From a checkpoint of a small mixture-of-experts model trained on Wikipedia: 32 experts in each of 9 layers, 2 picks a token.
Below are experts of layer 5 (counted from 0) of a mixture-of-experts language model. Rows are named router (the router's row for the expert), up (a neuron's input weights, with its number), down (a neuron's output weights, with its number) and show model dimensions 0-159. Each number is 128 + 24 x the weight over its row's rms, rounded and kept within 0 to 255.
Before each expert's rows: "gets" lists some tokens that make up at least twice as much of what it gets as of all text; "comes after" lists some tokens at least twice as common just before its tokens as in all text. This comes from a sample of Wikipedia text that the model never trained on. Tokens count by the router's weight.

# expert 14
gets: "\n", "-", "|", "===", "==", "===="
comes after: "\n", " |", ")", "|", "==", ";"
router [107 151  96 156  93 134 183  75 107 154 145 152 125 108  90 178 150 116 161 118 123 139 129 175 116 150 146 153 130 108 124 159 102 190 110 104 110  84  90 167 104  97 131 135 176 125 125 127 132 135 177 154 103 172 158 167 135 138 150 139 155 102 124 159  95 129 161 144 125 115 103  92 130  94 152 100 124 122 122  82 132 103 139 140  88 128 106 144 130 144  48 102 135 115 132 130 139 147 190  94 131 132 136 148 156 142 125 127 132 131 103 124 146 133 166 121 122 124 137 165 125 152  76 165 129 161 116 109 105 145 128 122 161 105 126 130 148  85 162 100 134 137 130 131 109 136 107 181 121 130 115 120 101 149 125 131 149 132 134 121]
up1 [146 135  85 163 149 105 108 124 111  70 114 155 132 157 141 120 120 108 143 131 157  84 115 125  98 126  79 147 149 145 141 126 123 127 149 101 147 127  98 132 117 121 142 124  80 136 124 104 118 130 148 104 117 122 136  66 122 144 152 118 141 125 120 172 113 113 117 131 102 143 123 124  63 122 103 167 149 168 115  91 133 118 177 152 104 156 134 135 127 125 146 107 150 107 132 125 132 146 121 117 139 103 114 144 111 111 139 148 134 173 166 121 138 144 142 106 101 124 138 134 149 128 144 126  91 120 136 122 112  86 124 122 134  99 101 123  93 127 172 132 128 177 118 125 125 119 100 126 121 135 189 106 158 129 125 124 160 125 167 132]
down1 [139 126 117 172  92  93 131 107 142 149 116 109 117  70 140 158  87 147 151  82 133  96 114 103 120 116 148 121 130 115 103 127 138 123 151 143 119  99 117 147  88 174  78 107 108 108 120 134 178 121 114 166 102 104 144 130 135 131 139  96 120 102  80 181 136 111  90 141 113 107 109 133 116  93 113 126 111 150 103 148 158 106 132 150  98 117  83 118 135 110 130 102 106 141 118 144 125 154 136 102 138 152 114 127 144 135 129  82 173 131 140 153 142  99 186 142  97 113  80 115 130 148 116 117 124 134  87 114 146 107 114 147 179 136 117 101 187 103 142  98 117  93 109 159 129 136 140 138 137  95  87  99 130 146 108 152 136 151 130 122]

# expert 31
gets: "0", "1", " ", "2", "3", "5"
comes after: " ", "1", "3", ".", "0", "5"
router [123 150 140 104 131 152  69 146 121 122 125 132 110 154 153 126 116 146 131 100 170 145  97 160 158 137  96 145 115 120 164 147 102  78 170 122 132 130  92 133 166 156 104 113 153 108 105 177 102 137 112 121 149  95 135 131 130 120 150 141 119  94 158 149 132 120 114 149 117  96 143 120 115  97 108  83 186 161 158 102 144  88  87 122 138 137 114  93 168 131  94  94 163 174 158 118 177 138 102 141  90 168  82  91 160 159 202 148 153  88 149 121 157 138 140 125 127 115 144 127 124 171 139 112 135 134 160  82 118 155  81 144 145 134 120 160 110 145 110 119 158 126 142 135 108 114 106  99 140 133 157 121 121 102  93 118 108 115 113  94]
up1 [127 153  83 109 145 144 118 148 116 112  98 146 109 156 108 139 143 144 121  94 153 138 121 143 115 137 122 121 155 153 159  96  90 119 137 133 127 157 119 116 125 143 107 150 116 161 121 132 125 170  96 132 139 110 105 125 108  57 120 127 123 192 152  99 136 112 105 145 133 157 106 116 104 138 144 144 150 111 129 110 133 130 131 153 170 151 126 101 129 104  91 139 177 165 153 147 171 151 128 141 120 119 146 122 131 131 123 144 106  93 148 108 119 129 111 123  73 155 103 149 102 127 140 142 164 150 109 126 173 136 119 102 121 122 139 110 119 101 118 110 150 124 104 140 126  90  89 116 146  92 140 111 150 161 117 149 106 130 169 110]
down1 [117 122 124  81 132 122  99 108 131 164 128 131 106 155  99 139 115 138 126 117 128 149 152 147 149 132 114  77 143 179 140 157 189 122 134 125 120 145 140 131 105 157 174 132 167 134 102 107 124 139 163 134  92  82 131 116 121 115 117 149 123 154 148 119 108 139 129 142 149 155 118 138 123 113 104 152 126 115  94  99 128 133 146 144 150 129 104 132 165 152 135 170 115 115 161 132 113 118 120 142 133 116 158 126 139 102 114 104 132 167 165 205 156 131 125  83  97 151  97 113 128 116 133 126 116 115 125  99 116 126 115 129 122 137 124 118 135 127 116 144 122 145 130  84  97 111 157 128 105 136 116 105 165  87  90 116 105 148 105 120]

# expert 5
gets: "0", "2", " ", "9", "1", "–"
comes after: "2", " ", "1", "0", "9", "–"
router [108 128 140 154 134 120 139 143  82 177 117 103 157 109 169 132 124 115 109 146 138 101 118 151 143 121 121  96 119 104 100 148 135 106 118 106 146 128 154 134 135 141  91 146  98 171 108  53 119 108 182 136 128 135  90 105 105 124 125 122 154 153 139  87 114 134 138 156 104 155 143 166 131 150 124 121 119 107 121 122 141 164 121 114 103 132 123 113 108 145 130 103  99 152 103 161 183 112 144 112  88 115 125 165 112 143 171 165 121 141 167 148 151 117 120 135 116 124 148 116 172 174 135  85 134 113 117 120 138 166  82 117 146 114 170 152 159 119  96 119 106 120 159 123 120 140 119 141 152 146 150 131 123 146 130 156 160  92 135 188]
up2 [126 121 140 107 112 147 101 121 118  88 122 121 153  89 132 124 126 130  91 104 119  70 109 162 129 104  96 116 152 126 181  94 107 136 106 161 131 177 158 128 138  92 157 143 109 143 146 128 110 151 133 140 168 177 134 116 113 132 103 114 137 174 139 140 107 161  96 134 103 175 106 158 121  86 117 134 134 137  95 127 156 130 147 130  84 144 176 132 105 115 172 140 117 105 147 104 164 144 145 179 105 105 113 109  85 167 123 155 119 127 152 135 126 117 181 115 115  77 107 153 144 138 109 119 138 118 134 142 149 125 132 160 167 104 131 116 161 115 145 157 119 161 176  98 111 117 107 138 161 129 142 106 146 135 141 159 129  98 101 121]
down2 [134 122 146 158 150 139 101 102 126 142 147 187 162 146 111 133 156 123 172 165 149 153 143 129 166 119 148 133 145 126 149 113  81 157 153 129 136 111 133 153  88 118 126 126 107 147 122 137  87 140 146 174 134 172 151 124 151 108 125  97 112 113 154 146 115 129 131 132 126 123 134 139 118 140 144 132 128 106 106 101  97 164 155 121 118 176 144 156 157 173 133 107 120 136 152  96 152 121 106 152 144 108 134 135 101 123 145 108 130 104 105 136 139 153 129 163 111 147 104 176 174 131  96 178  96 175 145 126 125 113 127 120 140 172 143 127 165  74 178 152 101 151 110 105 126 148 114 139 127 153  88 122 124 130 146 137 120 106  84 108]

# expert 17
gets: " |", ":", "-", "|", " of", " \""
comes after: "\n", ")", " name", " Genus", " School", " Website"
router [147 146 118 115 107 118 163  73  96 174 131 118 131 141  80  93 100 125  53 144 169 137 121 142 151 113 100 125 136 162 128 100 104 135 142  85 137  94 155 112 125 145 137 141 125 134 119  82 147 108 121 114 108 129 130 119 145 135 127 114 108 113 171 157 147 119 132 146 156 105 149 137 158 131 135  79 128 114 142 148 141 169 116 147 115 125  97 112 118 155 139 121 114 163 154 137 160 133 157 125 118 126 163 159 131 129 137 108 107 153 121 116  93 105  70 125 108 177 143 104 140  65 152 166  93 114 116  94 131 141 132 113 125 162 163 113 124 164 109 127 110 105 117 155 144 122 143 114 101 141 130 131  98 135 153  97 137 156 123 168]
up0 [128 160 119 141  94 123 124 128 109 146 154 118 111 125 117 127 109 155 109 109 199 130  72 139 124 111 129 135 163 131 150 115 123 112 112 110 120 132 131 126 129 125 142  93 127 128 124 144 147 129 114 115 117 133 106 111 131 134 162 139 165 177 122 144 122  91 144 107  99 130  81 112 171 123 144 117 115 134 163 158  81  96 151 140 138 110  74 113  94 158 116 146 146 130 140  82 149 149 164 121  86 153 143 129 131 144 139 119 129 129 126 152 117 129 128 100  91 125 122 170 117 138 102 127  82 149 113 149 114 128 124 133 153 127 127  84 114 114 141 135 139 112 121 107  74 126 135 113 126 140 163 124  99 112 104 107  97 137 131 153]
down0 [158  95 126 122 142 115 149 100 128 140 121 154 135 122 151 123  48 149  99 155 126 109 116 131 109 113 159 139 147 149 133 157 117 105 108  80 133 182 102 137 112 178 117 139 147 125 114 116 125 113 108 179 114 118 146 124 114 127  81 149 137 154 116 159 115 105 110 120 153 133 159 102 135 120 130  92 106 100 164 159 116 129 107 152 143 137 121 153 142 133 174 151 139 136 132 128 140 106 101  75 149 156 125 181 151 114 152 106 150  95 110 157 110 118 120 112 135 154 132 153 139 128 132 104 139 125 127 108 163 146 117 109 126 167 126 165 144 129 107 117 136 144 155 148  87 104  96  95 163 144 138  92 126 142 131 121 133 113 132 152]

# expert 22
gets: " the", "'", " The", "s", " his", "The"
comes after: " of", " the", "'", " in", " for", " at"
router [ 91 159 146 160 130 127 128  85 111 139 106 114 113 128 103 153 173 135 152  90 147 143 165 154 104 123 132  93 130 109 106 110 178 126 142 158 134 129 170 138 114 107 145 127  85 126 110  97 136 118 134 118 105 131 127 122 140 170 146 128 142 137 112 118 135 156 134 123  99 122 148 105  81 141  91 118  96 135 124 144 121 175 154 142 104 152 152 110 136 135 112 109 130 156 131 136  90 134 111 135 103 105 122 103  84  95 185 114 129 136  92 133 143 124 166 139 112 155 116 125 108 113 119 112 145 112 100  93 135 143 132 143 184 131 162 121 134  92 104 128 125 134  97 164 144 110 129  91 145  78 111 123 136 119 189 149  86 165 105 128]
up1 [113 160 155 136 145 138 123  94 104 123 150 124 145 102 151 148 131  98 158 112 143 138 125 137 127 107  90 145 129 124  99 120 110  83 107 105 134 188 100 112 129 108 128 165 123 149 160  86 151  95 107 133 148 155 137 159 100 136 124 137 196 113 164 114 114  87  96 145 143 130 129 153 107 120 123 118 127 138 139 123 150 109 140 173  94 166 152 117 117 137 121 151 136 131 132  90 135 132 173 137 139 168 121 128 123 149 109 127 132 122 141  78 138 147 115 117 121 147 167 167 128 102 165 143 148 136 148 132 144  90 185  78 142 152 136 118 102 142 137 153  89 142 119 184 143 131 137 105 103 103 138 138 119  95 126 139  90 109 148  92]
down1 [ 81 104 130 112 108 140 125 139 108 101 146 133  77 141 119 103 108 135 125 174 138 163 129 137 139 154 151 148 152 131 146 146 147 125 111 158 158 113 138 166 121 121 156 142 121 141 163 115 157  97 103  88 102 156 141 149 151  90 118 114 120 151 101  90  78 113 126 135 122 126 131 141 118 144 127 132 168 129 120 150 124 157 163 121 101 143 123 122 125 105 122 108 129 151 155 157 120 121 116 130 119 102 170 122 154  67 121 143 130 135 155 143 116 114 121 146 103 141 140 149 111 123 149 149 129 167 127 104 158 160 114 105 137  91  71 168 150 123 114 119 157 135 114  95 113 121  87 174 108 132 151 102 149 121 155  99 142 132 128 113]

# expert 12
gets: " ", "1", "3", ".", "2", "4"
comes after: " ", " |", "1", "3", "4", "5"
router [137 168 113 101 160 133 167 125  71 122 159 145 154  84 159 157 120 133  88 142 123 148 138 112 138 130 135  96 121  89 149 121 141  86  98 140 133  86 120 138 117 117 135  91 155 119 118 142 143 100 129 152  87 129 123 152 130 148 122 170 121 149 140 117 139 108 177  87 112 138 112 136 134 112 119 131 134 109 122 132 135 112  92 111 173  66 137 106 182 135  79 164 138  83  82 130 135  90 116  92  95 141 111 108 131 165 143  95 118 148 131 121 129 113 155 150 167 102 149 103 157 132 152 101 128 117 175 155 103 105 118 144 106 104 162 143 133 155 111  95 137 131 110  96 119 119 117  93 146 160 157  99 105 122 104 137 171 126 134 109]
up1 [150 134 119 168  75 143 154  82  80 113 108 119 113 138 123 102  99 154 122 113 162 133 123 138 129 160 104 147 113 116  91 113  98 116 176 114 111 115 145 155 113  88 176 105  75 169 130 158 115 167 159 152 161 138 120  82 130 145 124 192 129 121 111 175  92 157 116 105 141  96 152 150 114 117 100 167 185 125 100 119 121 128 185 146  92 118 174 166 109 129 129 127 117 111 137 113 152 150 146 145 158 107 138 122 115 119  81 122 115 149 115 108 121 137  83 121 105 124  99 168 144 115 128 145 161 160 163 139 161  99 127 106  96 123 117 145 107  96 158  94 137 115 133 154 112 114 123 126  87  97 128 149 121 119 117 106 128 134 105 108]
down1 [178 132 117 152  96 120 149 146 117 149 104 130 108 148 138 129  91 125  87 164 138 107 111 105 113 114 124 128 108 166 108 127 131 136 145 115 140 147 153  92 132 140 153 152  60 154 150 128 132 149 168 137  88 113  89 105 151 152  84 157 132  88 144  89 135 106 118 126 114  68 122 139 105 102  94 145 134 114 161 161 129 146 138 156 129  94 158 145 133 113 135 172 143 118 146  95  67 131 121 126  83 147 128 110 138 124 129 103 131 142 113 120 131 127 117 103 129 171 128 138 123 105 134 101 140 105  73 135 148 126 110  59 141 126 117 165 102 178 131 165 140  87 110 112  91 150 138 130 116 156 101 153 107 160 131 114 160  89 102 122]